From a checkpoint of a small mixture-of-experts model trained on Wikipedia.
Size: 12 layers, width 160, vocabulary 7648, 23.2M parameters.
Experts: 2 picks a token, a softmax router, 5 empty slots to pick.
Below are experts of layer 2 (counted from 0) of a mixture-of-experts language model. Rows are named router (the router's row for the expert), up (a neuron's input weights, with its number), down (a neuron's output weights, with its number) and show model dimensions 0-159. Each number is 128 + 24 x the weight over its row's rms, rounded and kept within 0 to 255. Numbers have three digits each.
Before each expert's rows: "gets" lists some tokens that make up at least twice as much of what it gets as of all text; "comes before" lists some tokens at least twice as common just after its tokens as in all text. This comes from a sample of Wikipedia text that the model never trained on. Tokens count by the router's weight.

# expert 1
gets: "201", "200", "202", "199", "198", "197"
comes before: "0", "5", "6", "8", "2", "4"
router:132147136097097100147099095108103121124136111138138094110144142148092136155152120094119097143152141128100113096140100136103114148099134080172163100119139120113130100111112140169127165137155144152149149162106154157144147110110109150148098128161133147162116095156112160124115136151156118109173151150117193124098100128136156115128110102133108165134111094110154160114135109121118103151092140121116094174150160132101085102155109120144162151102100131102155168169075098127149115156100158
up0:127117105111137138119087119099090123152147143114152111125162147097155126120123083130119121127143176105125089147144134174131140143138139117156141094105068134125140159089128169164121139091104118115138155127149128099173119146099165081182153171150157107115145131128096144118123151162076116113131164128087131117138117135177100146117149113086117123142117152133089106117139108137127168093118105118084115172128141132137092126139130155121144117114084132160154170116072128120142162130133143
down0:101059112147116157124139101152094098101162121116127128112102129166139132109063134108134127125135163122156128121124095176094130135095147142103088139123139132118123157130138117136142125146126169146161145086137136071146106152162128158117135129148168142118121131120146162139170124121086152154146099099118100150165144149125150129153076116087115128123170161101121117102125128147155132122131128117149155147166125111181111106084157134104136129094106095075166149131091139108151117154122134
up1:143158115110142138173124159115141111203166155130138087133108148151104145183127077155179159118108105156127127118166154105142103164140136099132101106138104133155113124134121158129153124146169097092106114143160108169134150133138187157118117145126126128104132104081124145124143111132163158173151142126127138110153158085126178121092109106151130133113113111070117104128146128116122135153107114128174099133129121128143120129133123135165093123125096096129099113122105076130120128150128159
down1:116156089102126127106129142111135097150151146113163130146124131114117159140124128115176155113147135122122148154137199108163125132136124140170117157117122139126059082198095124159128121111129115130148155123116081128130121130116163114134177103121120110079145168146153152123156149084129106144129111149129148113162101092127157101112147124119106119142124109142116145108145130097107156123126131111145087142139099129152192092139137152087129151093100093117099171127105074109153137128121127
up2:092089105162128141125104111132163066179142080156122088086108157120125136123180147147124173148147154103126100126143112101097135109087123131161147133118202157160143108070149090124129108131130128145138091115121095171115120154123140164112128132147107098165131143120117133138131092091111135131147129154115143142078170115140149113163135152160095141098122117129156122136116170122099111111125084127124144138146154136132128115111122129126158095132097165121152141132140118119105106107143089
down2:149175156102159161121181119128118132148130112144153113136071145115161142144102089139132115155178120115129111137063113122141096157133140095158148173132089157153145112125095091161154108129140157139128112105109170089096120194172134110165092113123115114111156131125130148136154127150096120121142165119128162124128145125130126172155129149140123113107124086135086133153115115155108151127116148101076164132131134145127106134121126138095116127131094147147093121095141089116102128110148164
up3:109143170154126126081147116142096110105168143109120139133142118128174128189125125119092179144108121087110171111135114098161117124109144115153116107128159113147119146082153144131122131118096165116143113110084141126096142127113122134165123095168105112161143172157124161098148095132142146131115155110125135145170155159129124109160149129145086095094107117148109173138153079118136133130136116121143129113156096093150164160165137136148109107142123135125130173091121126129133062098108161
down3:130105146131170190108137109130169105125158144108166095138145151128151104122121110119127162137110092095105105160099099104155102101120148145114141088155097158087108096143163161108094116144129105101145151147158141122083126133128140079161109137106129151148169103127173148153104122126131124094122140103113122110127150093117144132133069130156122163108146122093103136132098196099147129126151140109145134129131095117099140076107157132133193137109132107160125145111115112137116120120153142
up4:116165132123102135100146154105093110130119138104115120152171138110152158106122090140119121171144176107115126164135136127101137169092159128065109118125170132179162131147144114154159143127108140094108104116138109126152154131120143150101096158146119162157138165110150123126088145170128129109167156138140186146137122128098124106115136117135155132121114129106114104167099150120146071103088189122133135137171137086109133114104134158162155159156138129111121142124093143154104121135087145
down4:149129078111170142114089154136111121157148182141085102159120133115132087133125121126176098151128138092155140167143131148086172171170102138115127143160114110133132114153141108153137108143166114107093138142109145142118137121140132093110184167132148139114168088156126124148118163103112098158125129081141161120140151117144103152156142099157115115137115115129182105143114143144120089145124127087097123174092118139131099090137129100132144183140142120089127135119122088102131128157121131
up5:111143082138144117130104120152148146146102135122116132147119135115115170103118126117175141114093154133161127112159101101109154164101127170147124112126110116123128116091124153163101123140168132120118149129087108143095119169089163145166117150150128131123134109161138128103102136184144138126102163144068143148163091171079143122149122143096119129128146114149133109138149132111124127144095140120115089127102157170140099159088140131113107193075104133084138110102076094107130155137129115
down5:112088132117118120105133147140151118154116177087123126128101098152130153176153134115158159110121134130108119117158149127085125129105140127112109112154120135099170126136146096140088126141109096150144167122135122131137077129092131124110124117096151146100132096174142117125128138139135134147154161140116135122130093087151121114139122158117137102122136168136098173211121127129117093086085122082134166146121169120177140123129099137097152109117082134140137143161143101144164092078170107
up6:141144167147126131117148152185117139098106089154107062143123101144126165156137136121110087142121114071115161096093107102127165117149085146132136124151126150115118132127101127145119112116158171092173168138128111117127150099121149080161120117157121120143144124087139154114128120153097134130143117117110145109069130116155159147114174120155142153153169096092132137122127153165110130088099127131126123094147150137107104109087124167151149123161125114093154136154119092132121129075126124
down6:134146144120114129172162145156145131147103190162142132118118146121117137102087103133110132147133129147125136108150132139120129144055122092144148155139151132091093117138142104102130159118137147132105141130114124122132101137151109162108159134124167108111119152089129168161137110118140128117123129098180140082101171130141034120128131119096123108131095119133124156123119115092151095084161145124118131133136142164092166153150212131096148151112151126130135119130156152096112128104108136
up7:100114128112121130142110155102184103139133125162149121115123156147116096132168145107125107117132145138142134132132154122156114168117115138097152097106173109124119126134148091142102099181080119116120121129094143112156130096125143114115098145146098125100116113099079081110139156170188076131151111147135143148128144132126134158109118102161151116177164102134107190142100132100072103147143151176082144134096114127151152163154106137132128126133096087105133111133129119124129172126107126
down7:131115149106130149094082131128140120109131151097112163118144121127153134108099123141097145113146095161115097143148109164144141119178168142076111146140112119115137119149100161110124123145125085158108112120134148121161129137128125153113124082110115121126103129128126126113189109176170096155153058123121153137174162090152156132144173158148131125172130135164152095148079119115145114150126149142119142089144120129154151136079144120127083168104117105141150145118110162159087108122130111
up8:189107120140103175114144089093099161128132164139126102096097130155128128120139155136113069156181124109155156133148166132128084149141091150117130135117120148136112161138148122105165139107136129149151109135162132152117113201133140099127111131115086157143105140147116120079120089101115127095126087132116137102119118125111100140118125116110150150118137085148096090136149146089133120138121105083148177109114146144134143092132145088123073145104132088092159130125126123173116114117133126
down8:136109105154099165114121101137150143124118146163102126145145094143150150132117146104094142132142155105147159113097150136134126151127108120147117140123124159108135162121170131139131104099136125144165124133124104139100132151112078084075114106112107113138123107152104095138146134116115158086123113162099192132077127130153142102137148144124109107113152197135129110125109166114152128166127099172137123114183137122119180108098134108134125101133114081151103132130179107090174180115150143
up9:151137180137099136130135095119145078129133157122094167121114086091150116103162125099129103116127140108124118093108118121153126152136154104121164163142132126157124143162140178121067090111148119122097118106139133115137136137109142124094139156112111107068100125147122115108130125145162160103135119144164152129142131144113136100118109084092089144108169174130140125108125130113086117163145117122136162085144111139118165132117132162155101102106149177076102162149115105135115150122161078
down9:119131114108141094150163160118145116102097116113110146125124076113100142144125137151101124166088113193159138114083103093141122127150123124165139122098091115127137131121097111061120147101085134114093156121135120133140141114142123146105142107076145158116128137149101124158143134131121130150119104094138092111086181108142131115161149111167101121134190110114134116119109135097147113095113115117163120111136147134135143075125130134113153071114154139160141135149136148096170143140097184
up10:124133145092170111118120134111090123085158110137130146128124098137129144092113111112131138106109089100132103144107106102142099150156114138128099155188128101106099086184123157144122122125085153143136146118129115149120135114121150103113118124156080102133126156170163147109133151112171108130120150193117118105143132109124107106153104083142083144106149107117118140158101138117153165103060118135132129166167168174149145145178100116116128128114109148158132141129148086148116151105114121
down10:144121151131150174153120142113104135097080117120102143120175098172118103160122114100119121123148126154103144155104128186154135119109074148085110106139070146140128106153136117118140129122072100103093127121151141128123150137135174162132113146087097174115163139165146102092130164109127160136158112115141141169148147141114130112110135127112122121137143131085128169129125113152133135134085138161166110143116101102094109173117103118133154121127139085170090111140130136114153112106079139
up11:148138104106135176143119158098124117121153130132140123145185157139127162118094168166097132101158129138174112128104125120143142108145141130158155111127114136148115068112160125095142114123110141132149130105149144102122137175165109110129140048105153120093100140109127155148093127115140117043116113105120075105161150101070130119113130096127102100125128089119109160154105126143086128125114107125126114117121089141137101139122119157128138152113139117159127123124139152185117140142131167
down11:121113131181170144119123145153131151161114129180107145134125120127156162095114183149111120082106100140090167127130169098090131118165137130101101140127144113118168108094104130131103151144091111130120119104114121154138119126151098129094118111092081146114141149111128133182110148115107141159129154130123104155137135139132123122189150123114106094157140153167107133142150112175141136104134124092162120070147137110149146140111101117133098151064109119148126095091180129121133120137093132
up12:109113132151133114122151182108134131104141111116139097133124105140136068125111132137158124160120117195142190121150082135175114149157135124126108112131148145141175133138112115135104158127116127130142112094170093127129176164139112168150106086130114122158112118120124146125131132120143165107113086105148142105164127141097056112148129119130099171138133120071103106103149133114118143102115141086093150133114155110078119113135098166151115139116122157158173101151118149115101134126152118
down12:145128138108148115130109113141142142088144128120108135181143160087099097151098156148094158144132088138087188153119134159164124145144119111098103121099111139141146135161150089100157135114166149104166077083144109129098123119144164111155141131113128123129133124169112104163166103136108143140125107113120124106129134180109118138099080099114081126205105140121129109145133121151094136127132118096155150112115139121074135131122107115109084124150146146131147136136143160146134125127180104
up13:130149173139168089106134114117092118129162082149117133093115166121127158137142112178104142153065156097143111107130181104121153181144145122133107128147144106132156128123142099116115135177155126113158129143140164125134113154164075112113133140134113109161112146119135148154154077157129128122127074143159141112104099148144134132087096118130108076142163103123091127117123086150113103131107101136115102139156131164095115096123159099123136141148155131137149128141119096101146127127176102
down13:134090165150130144113146137151125123107161065085105112095144118120128159131122152096143129156130145108172116126128161117107122154126127127105163138161132112195149116163106102126106124126150105101097122124160128156128135151177097148117111103128121136121121116138167125095158069121089129162135119108155112081146159092128180126080109146099093130102144161141133155142127138132171121086167125165138122118105145113106098111134156163099134135115126148108105133096185139160115116138111118
up14:110106147165114125097130108119157136102092156152139117128118162117124160133118075121096148061152124113110120111110138126138108151114138126136127156148155137113098131097155133111130117160095124146131129133154130100162079124168131121138151108125161170141125078108123158097135154099140110122159157093149126137103132187095142124120106138149159118125154116127147118120129130102150068068160123166114104073127175122127126110152078140109122130122130144135103135082105137163173147091116095
down14:114149139131147084101160162154173196188112142119122134096125153157138179142149107108055159119131106108139120131116094099117159132124139184134129155121140140143108138126129112103142146106142117134141114156140134099107120100126131096129131123108153132112157146127182106093166105048134116127147119135141111140152116137121087086157091101142116174128121085148172103115113120103125087135132124123114128115163160138151137140149095122122104140099115159145110112121132126115162152127143142
up15:143102175148106128103152142061083145116111083138113124112090088095140145157147121088151091138115099104158076114117110190118114118143108108168125100166151148135107108128114131119138111134119117138098125169103138158119153152169108162121122100138098148099135129181139149137115156117156151136107141150118102124133128119146089104121107122182149115163126136135091123142131138137139106132083143169138127140124174128116124115111141153117109120106121121162116123176065109108107095150153127
down15:149138086112156099153177101087148152128098108123143133156161139160145123105135137101140115127115122114132110119133129143116086125124120104118162116150136119116091129117134150179154133136109090117143114120171147164141159142141149139100124086093141063129147114105151131165144123129132170116089124107116141157131120104097139098119140123133081138139042143088140120109114144156180137110104132122165184130130148091144128142086160105138113162122128127142157129150125168097110115081143105
up16:155131140118098118124104142151119172136126131137107115088137094139122118153159109170127172096138172122103129094137126116126141131144106175136122100180144132124098088180121156122093151110106117152117105123111139163152128100132110157126102169143116096136146083141102155110128114092124155151124145129103108184119094119097149137147126133154049181155086100107158108161123106155098148127161107146087117162114133114118143133104148150121138131161130106129114172139153129130102106110095130
down16:130130137184160154089140142128129130157054141128117139111136126107122144141136129126105155109149147107110131107123104063144094114152110142103119153146154120141119130131122098135151165123102143145125112121108121150099116155086104088130170158153172141112121078116126145133108112144102132121104105106163169136103173107141153183125133153143143088106127069078154128147162131145081091085156126131151104143121120132126123180090135130174136137124119148140094119139097125137135126166138148
up17:107115125123154081115109128141113076150135120158144160093109143111146140141190111136130125191146153118128090136124099121134146123184113091170132147132142084182136109139154095157093133142118117103106116154115113164111136109178080125169066119128140142124134097121108161130157112113136153134098110103149193120132160098087162143196124138102142152139166101130126134137116132122148148146157104154129114134151134131125110105133119112122137101149132122117130119102117114149148123171126122
down17:112103144086136170134103174119085127136113120158093104117111169161126142142130102135148091095144125129094084138106109143166136118117150156155102148085129103149115155133125101137128118133156125149137124135118105181125114151180112156120145135137135110097116123086066117120105125084106099121128099138138116069148153102102166108163097094115133140127146139111124124106142140168150157100090139151134122116116099169145126158146145134105129146138133131089143157091199129130108108128148092
up18:137103135130149095116100155112104149099116151101163141139151108149118145125151111133162176092153159131100113173120101154112145129111120119077173095140150137170131123142105164113119142148162103147117095174169097133087084092103130105093113110150127091142116099149111147106147140140129145081141186121104113123113124129162134128135137121100116147171133102148124138126128161138126139136111114102133101146118080100098124127082164092129130122129118146138163100120071098093136102086150131
down18:122151147099119098155145123158147096096106141122120165130158073103104159122115170099096167122147125118114146130121126124109159182078136187122135152123110132175113156139144145127129112141152126139134146152135112155146142135107102177151107156144128109115120120146177162178150144131142129145112100109089129147072131110114132133147122129151142106135148150121104120117106125138152138185121153116135090093135079171115106154147143131130102111207121095112115083121139112124126096104137137
up19:162130124059131156129114052121138161159112130117135118129143118130144144136133134103133104168101086130158114139172122102115139150091134087148145083134151097117152101117113167144094165137194151117115145127162087159137119158115132151129130116119169126173152153131128120120139108129109163140150125124118151113103120155136100182103095150146140105131070130123120135137113164144147133126141112139121065151098133134130109160132114119103117099101118120110119126098095181116123142124081116
down19:104146158123118116103112076140174158178137176133145101141132176146147149153107126114137085092113124174133110106103135161160128124152126160124119137134137130118160145158121144161097140108145129125127098120157099163133136143131163093102119122138143127131161116067185125132115110146128103133116135124128107102137126119149131064128119176106136111149136082111133127127132142151074120082145138128123095120088160100151097107090147141108096125153140102138174124156129128166082139147127088
up20:144145152111129143135137126133177127127118157116170129160126146112144129153087133144130092091083110096093126114112110117131124138132126084134135117185120156120114193115110122130177140203100131107182164127135129144135108115126148137112150093165087117138148124157103135147107121123052087123122103141114165153144136144097120112132125111167119122149139148186147136132106108166121158132157101083124109083134115125166140106091143127117126133141149134149150152136130130164144153140099128
down20:119131103109131092078176122134116112132133113096175097105157137151148084141119134135119142119138111173120147116132134144128100124127127131105156117137138166085110138108138114105113135119080145057122163143091194166095131139089084107155118140138138146134114137133146093164172131107106133122112108179104123114121126125105116149124162092142126124156137119095135185154129113137195123119153124108114116119137115147116132118096115156131106115105150104126124171058131137169151117150128130
up21:151114121120107092198131193156100125130122111118158136098094147108089153127174163131141142114131124115119105102120114120141108114101161151152124087135148123137110132112140127142142169152186160108136136150122104087179122093131131156140138124186124150141136150097098120126168111131149131115107165085159138067135099156133104135133110127111072119090109164152135143122139123119177104118149118110117112140145126158131162133098123154131115077119140106133142121136175117141088113112121112
down21:152140140181164126133154118117113169136162137111131088141132158108108113110140082099066148166107142109158106154100136151131132167123148149146107100100163128162126121105117149149130112136097077139157175168189110125134101159148156111092142124112140121140109117157113125132131081134098133117123153130122130144088114128152118130122156133081130116123173148126164153112120135105093087157137129112155124094133143143111131106157108100076104116152088129094144144120143083137117089098118139
up22:160123157115135109144125110129162110088154139139145136128128128155115146158114112112135137157129118157087132131121158111132147107148139157115134125105142201151108133119162146180095109110127112179097146154133139203130138155114136058120126136169115150154102075125148086142109147101092152115111125108087104126115102148128146143117121092111151140111092137153077121154085131134131129160126154137094118144129168119145104114141107141132152135136139142171094162145081128132111093104100134
down22:106109150121112139106135084124109097107143114140149155133134130150131131135092106172148142133154140096097140119113131109159152127118159155101136088139164160148121118139113100152116116119129102167089124152117104164108136132164109056145165062204063122177129083147162136140172105112150151121116121096137127139146117122156138099137103116107163095113135130124106120099108132110146118130096119119128147145146116125152078120118115141107147135104135143144137160160114126092154153107084143
up23:143152087122093151132100100124148109120132110105122133151060104070079132120142105139142156169174137193122148124080127159083166130124145125109106086161153108096085165139116097130130121124129176129125179126133136111119150180145129116147099142109132132206115140129107133133129122138160127121130133141141142089153140119120133081145126091116110139161145129136130136129110146120088154137114122122112155114142135077138136100154110106129111122146110074136146139156123144131160121115137156
down23:128154091140164142105136081115148121107122134106113111155121113089088128118156123143177184138169154180127140105099137159151131167139187126174088131177170133122120099125130118120128109127114145100147114091133116114147124116084146115123100154144137107128137118142134107096114134118127081144156146064119069108116151129161108115141143146157114135134122140082129128157098116128150187151120112108146138099144112090092117158138139133151111123124136114117138119107142167160162084128133137
up24:182120106157077092131103110123158144160109086133169177150143123149138093121156127102116139139126156091148171103145141098136171134154114130127145123146135123147066117114118123161181122101137119124156118108137127137077118139124127143058071139114148100156110116108118125138102143138123095175124119133129121156130138127134138113134106125113139129134133127132074130116177096112163153102095120113134102102146147103117150102102082155126125126083106113103142140112154129150145148189113112
down24:155152117141164153094122113141112128134108151089145100172113097145119128133150184112162109115102155091128116166129172124115135132145150085108108169115097134113104099084152140115160167147145146120113161114162124191124147090101138162084148115160131186135102142078137139139111121087128121123147141098142138139122109132104136097115100088106162130148115138137122135107069085128143123158125102117076100145142139132125121119107144132104088127128105134150126128154151143152121171144129161
up25:118104150106150126118151118149139110138130122173096118151115109142101157135155114103115146141158142145138118096099140168160145112123142119162114157117137125114161139121122152123130114145136123165128122132085105136144130139144063114110118152165154101150147129072120127096102142114091138154141106112157172115170084128112130123107139130123125142147184120110111214108131152115131144115119132110094096100090093126171156111069148116092117154153102169118127103154138143131076130122079132
down25:153122133146180115132133109124138121117168103155133158151091109108126102151088132173179124109150153135160136125143127107131159084124121136153131144132114120121081177165150112123115128103139119159112118155129145145146138089174077097136112100109172128110136132095145148140108159138158068097077111081161080147108170099098142134109171180098131150134105144125133137117132096130148120129127080132173120125137104150142139118126105085110131144121122101093120122109150110147152109134116126
up26:102134123087117125142099117087166160140160161125139086145098121134109160144109165118140151108118158135141119165165122112102138114145107092162117153162131157121098125141115143160142106131132158109136103135123122067115144132129134128153102142102106106081149117127159095120128125127080152124136123152120125108135139097121112156093103200092150124106117119130092134125170108134141134145144162165095070115134112123086129126129085116150126149087142151133158163097069103138101119080102133
down26:128126096109115146104108129066157134085127203107132094093087136107130150096082180165117162100132137141141103151160145127111135112142164120140099159099117172155106128113111116144137118125148129100132120152140121143100153112143115117156126147109101102104120153127173101132141137106119147113124105126133139152127117096131080132115119152093124120121175151140134156130177090118139177147120154142076118125105128127135159132103109095128157146125173185097128136135135134136107132084085109
up27:126120136114118123103105143154177155096144116146151125136123145128140117158111128116083122058138098120117125158101114163119136103092124138157104118135095103139181102079131112146133129142126134146111102119124119133125135117153137128087110139102159139167146110114113095116109118188146107120127102144182130109111127127072112131175124152108092079132136169086115102137133129145127135133173123111157127102110132117129119075174134165094102154092088099131148144152126113116129077088144163
down27:173109156137121150101089114099161152112138140161140108106138131087124157133134128110104157183111096140111133129123129122111135080104082111157144169151132153128126163122105109116146148130124086146149090119129158151174110185119151121153113114109146141120111059111124129135120156073132096153097129163147123128118090128112140129145114132093142135151152132118146072106099130093107178175145134130120141141124115105144066118130116101084145152138124146145132144129144166098156109160126147
up28:106147095126128134155130127130097095136097163138144164120151094108091124104121118134114113112131127113125137141112170134102121133135093109134107107096119157148167099118110138157120164146107127145157100076105119131085140110144137126118104092134138047124133110118164116149126130147138123139123144137061168103151106121141148170123108103084170148103103113082129161105118115108142083127153146131132123101113156121139150074178174173101098139147109148123137153133160130097136167126156143
down28:092113128126164147131091117115165110099128107123147160148116129148149117099137126118143116156114124080091097143157179104145144161132072159144093062149110135112178171113098129123129168147127139151130091150072161120111128145162134111100097161162154121108117117147104095146151122135146136150125098098103130139135118131147134123148127135129103182135122093121083080140110105143142150143137143111114121159127120116159114150173150112138113127134115175124077152138152108151174113147137141
up29:120153134115096132137140109110110135111090160131118182134071176139165145148142117129126107172129113137107140151110135123113139152132114116100135163133094143116154088093117147120120148140136091155173134131100100114148127175066090135103131119161116164112172138111128151117108141110155129114180146115142131158155117123122130124090113139160120122106087088109104130110095144160113138120138182126174109143172142123139076136115135156130116127084131116095193136102146138105152167142128119
down29:118124123103116141081102169143118135120159092114148093170135110117131142068108091128086134184142133114109143166140137147097147214129161111108106153140145121115109138168147120100082125134106109165147119127090153123112168114134107106149167114129123109153153116141119128156098144152133083170141144112104125162135112110145106123086093177129165141113132086100132148101141092160131122130098111146143126142084134140150112129112115103130106127129140169131121103148142126149132131134176103
up30:148156159103153064118105099155121098112125136132157128114103134099094147110086151127140100147116146064109119121125140143136103138148149152167153169125129170145092073123172106167149132116112124151128096130132119152152146111148119121162153107104134128111105168145102156101156066146141124146127114165145154130104122141107113126097122115176174119127128167077141128110128166124100135131095125141119125142118158112122130114110116132146113143181146159098166103127137111095179158150141138
down30:120138149146128136166126123137143103136141133132123119104145119088139142120127129120102135151157139121142092135138152098150148120129145183150100132090134114125098146106127122182123101128109117104111119089123098097141175107147131134158112179109111161087116153136123129161141101069140136158098134098154125168137130092130118155090122107147156098137151142128113104120139123083152094131133119135073182175149099137145129149086083148151113134138137058131141145075157090112146120157118097
up31:165094151117154115106109124142112126171113093147133106158134114134136123097123188139102165105138141151129115147097129149127111136106104107129142127141113148110167199152156139164102113115150151162142176121089123169128119093104127133090185122111128125134132101104104126098160093127134106155136124128147156102158168086111120147157146121118137123146149122128146143133132125128089123162086166164163066134155200110106097109148127142110122156124140126097152108102133141140101130108122106
down31:103151139134078115159139149108139065155098146169144105120128107134130147092147099161195098130127157146106170151120098123140098117081124139092114134100118122115104137139111141089135141119095120146123161108145128114153116094133101108094068151118146144114130140119129141148192097134116141126140131133158155120141135119150168108154113123102103120096142120143112113124114121121144164148150107138116091158131172096074135095124089120176118157161131098136159124149123113104141096140178148
up32:111122145172124119110076141146118115096141145099125110125130184164087148092071144106146078142174101145144084150138113113131146133136112115128079144147157161135121117128111128147115110101115127148147126095153159109102130097130108191125151144169132119143140141116087140112142146129104139161126120082095140139132106082154150100113106119118132091115151110113129101159130106139115169128093130112143149104117148103158153115152180127147116076113103122077117150126125105133140180159126128
down32:111105104132171154145108095117101136146140079105103139092150123090132116110123103149129160128168142127124156126099162126110116126128114124158144122129118094107136175170124123164117153123094131093079141085118171115113158129159104088142129097107117165133107171107150155091139183134114102117111121162152155106080136113139102117118084112145145113103138120088154096165139147148115124112148114120131132123133116165115132139128139137158116173171076179126152138142122102151131121157128181
up33:135124108090098122113155174100110111144162123148139151111096093127105072091068141086096158122146123109129169143162100130110149122151110114156096094124134173103101130159101123092152145116203129132133090130103105154116119141101145159157143151165123121162102127130141123105109195150114152098103135110163174128120165114108158110120137113116129114129124097143105116136134141103112117113133146135121137133116130146114135074137144151087126139178161125101129132148135135163141140100096120
down33:126143182118119108075136103079130181126142120140077115115129137118120099146116132126153200117114106136144157126151120105090141141085120141128101144125124117157136143119183146110131148106117181144141136123113151148096131097157174106131097116115116099173127158152082123120139138124109108159106170098147137137109129103109151123157154135103091091109117132133080102120119127123135095123163178146106090142141130158174159107121147137137155127120126076126091089148096133120142122135108112
up34:154097142135131122131144091122167089121088120096138126124127086128103158146128137158161111137087090127107106127145102090108147129140149148168134164115132129126140127125136125103104141098089107108116177168123139137110158089113141111118083128173133109162119123157102128090107105100134133087155158130194169141155152117126093094067098142156103138124113105104139126101172111100156107119139170135148135146156144114113140110150171116121154117121139100159115123117180133122097106161122113
down34:110146132132151105174157135108123161113154123093175085103129130112136120166136130087127180116130124135134110110130120080144138083129122141104114157168131145125172124120102141129082105165113129094118136082108139076098093164130087136106117126137130137129115135139087155155113106184119131164157117096105109126150132115139099075129119153162115099104133152164139146152120117116120140168134120131139094158129115137122139106165157120112119148159145092154153101173161100104154145082126098
up35:132126176126073127143135141144190152134138130187126106133135136137104099178087127140100152129140124151122092148156100154092111132129146132126132112160104128131138158129146147068142181079122122132166144123133123138077146130151117109143123125148130136129146136175107100156122084156139109125131173140129130057121118169072156174086092108129109127117133122147163120131123123120155138107112144109106134153143127108159128130124117165100151140112094117094120146163128150094118138142116092
down35:137143142145140138125133136064109091103097112098090143096131160103114133147138107146120130164081149125131128135133132150132146122129089128133139133143119145134130115157105140123123137129132102097136139095126117101139115117124103114121135153170099169167138097099126090162156124099157120132097156088155136108133102152078108136144114117114117164125135172140154117082154134157126125124131155118137175089109140147155175145107143100126108093103095099126125077097215120144117168071151139
up36:164143106163156151143165136113111113115119096126123118106131166119123137115142123170139111139121116098140164145131131162164080138117130139139122150118136125071122155146111149102141103115128102148114080122081133176134139076173123136119128132099101075117137105131151157126177134163130116113141123136104162098120165145088149118114127146122144100142101156166099099118120139161160181089141135128106099126129102086119130148120135123135133119088123083132081107088124183132129118134170082
down36:119156154132150136179147145110131134136108082108103128112154099093143151135097139100102112141166136178106147129156126119090035118112148093159081145139192145131129133121107140137120216129156112135111126145150143102118131104105134103147132117129097125135158140143148137121117127184099138106151146142099156139144126154131172119111143116112134161126102141116110124105090170112113120120071117116147103107111141097147151102155144109140143119132176120116140157120150120102137123141136109
up37:134164137136127126137113136103119123151128126138161088110115090129106128143122111140127164102110116149150150189109101109114139138121106097102136145141148113110149095122143150153142130138144147170119126153106155156134104100084123086140083154163117161150159134135139122147145099111107125074121162081073110135112080136155091129135163156164120101119118159119100142149122093089118147162103121125099128101122146120117105143134139139155156128143152147048072112151159105131152141182141132
down37:147120118100136124069161130139121083108145161168124122153152115105128120158120117167160163112163125121106123119087114104131144097127151104098110100167139133148135147124091142107126120087144099130097132079142142124187160133130143134149085095132116123101109117120135122139142136144116131114176149146095106090092132131113137117138113150117123124114141105130138136173152129142127072167147080176199213144135167116121136132151134112144114133153163144115099118142144140142117130130108148
up38:107110155115114122160100119125148142111151135108120125126137119113172139122124126133135171128088084107128150104112119136104118150172119090092136146077144115129130116160163112146130096084151142110194098102109120094128105134113110146170135117142161168122101121138133155126145158124153110140126156176124142094129118128084129062132125149172118110116111166131108162131139142127137174136137156109129122068128119117142116101195132138109153137145108099124132148161084108135112086115182111
down38:118133154119168094143135166111120140131151148105094106140141172124108117126111116105124134162142110129130096098173110114154161121147117130065118120145166158149143133101132120124110101120157122087159132119123124124125166159083115143111156090114180140141129125086125163088116140154150144114092130133140151126129131113156131116130126083139083166096132106106071122115116177095134172109112102115102127136136173167140137086113075153131135160123127119131174134104116155168102111125116172
up39:099112123075117154150152091130138122155102122126131132090115187140113122144134095083142117110131133119128079110130126123144127149152170135131130177122133123121125089108087136150121081142130176113117142132115169113104147127151106105153128128097117110161096106146088109169147139114132115133115164136162183073101140126135098103178092110161105111133085119113129138129090118123112111148107135092152176149128132123101102113107104174151109133136165132129152167075124150141092120115141143
down39:112136137153139150105099078203136116129156095149114163095126135110134120099107111118124152134131143109099117106123130100155149140131104132172120159141147149141133169135179143107129131128110146102131123127161117104149127101123151136124131123146073111059114133101110149147096129115125166164119078102164088153143137090148150145132122120126114162133159160134137144159067123129148134170138120163126143130056107114161120115156097130122155113137126134090097095136101139122092110090117124
up40:181157119129144092087116136147156153128123142101117132116092114151138132109142128100174117105125185106159141114144129142153144140138173069095129128117079099136149113090132147101109156152125094145112106144090137112114118120127120149180123138084123135133122143128165128138118116154099105125101124135072137097120125118153116112138137125113088153149117104123136121212154130155109071152116129165101141119137143121153157155122099157095186106138093108135140157113136097129156146128149136
down40:112119112131121119112104149098167115106124144119118104131140122145108111057170110131171091133153137061131150140131107089135109187144206127139170133129112137121129132138165085103107147145144091088115157100101147069137114143147105147157166111118106132140128131125164125132128149128127117146086137148116096122146090110126107136150147170107088116185134150132122111134154100143074133137115155126123113126149094124131117135121113135126165122138090092085127172152142112134124142128127130
up41:074117159123136194114065138167106123107123117112138165056140133125120124098124121103135158107080154171143123161114114148121139104129096123150128097122126172115102148107130167108128143134145143127125094119189104136129118133162120120118115173146128128129134130140145160142136140117133124152134142124127180130118119152125135152111127164149091142120153128135127146150166118117112119160087138115086125087129105101114145146146114131114111116089173105173156140134166137152091095106176177
down41:194108127166145126145119113091140113123123169148149127087138110151139068132074105092105152144127148148149106137116121145133126128164119158122130100109117105146128148137128164127102134160173105129151168129133129141116124126129101066145116119135141166118152142076127148119135138102110126175165146111132086154083078159110143114086172125136099150115146123147079127136151128118119121169087121131096134133099138139067147120168136139136125110142101149143101141171135151096135106112144138
up42:137121145184120129115181152137126093143083118075122137165128121122109136183106121085112153111107144113179132112112136141083136136163110098107103120125148126088130100081109114091193146108142079131105142109120121102127135120105130112111166130108091150126118105131120155171140125156158069140128108136098145104114121124095135138113119120113112141127147140098139144159115108097102176132170126097089126108141119097104107144185119128126117126152148130162137125131118149114120132105081093
down42:141129124147151127110124155126101091124123140130109119148101149123135154106118144163107160112105106093124099132134081128131110178127104097126139161100131136105139162088122162138151138098161118132054120146116145148131178111083160106120142129133148136175178129111124108093125149143091115111105135141113105097176098126082155118120130125107128131146145131099149127203152104134112145099115111136135133137151122114137137153137171176135091150131111096144135133133094065090147141128172116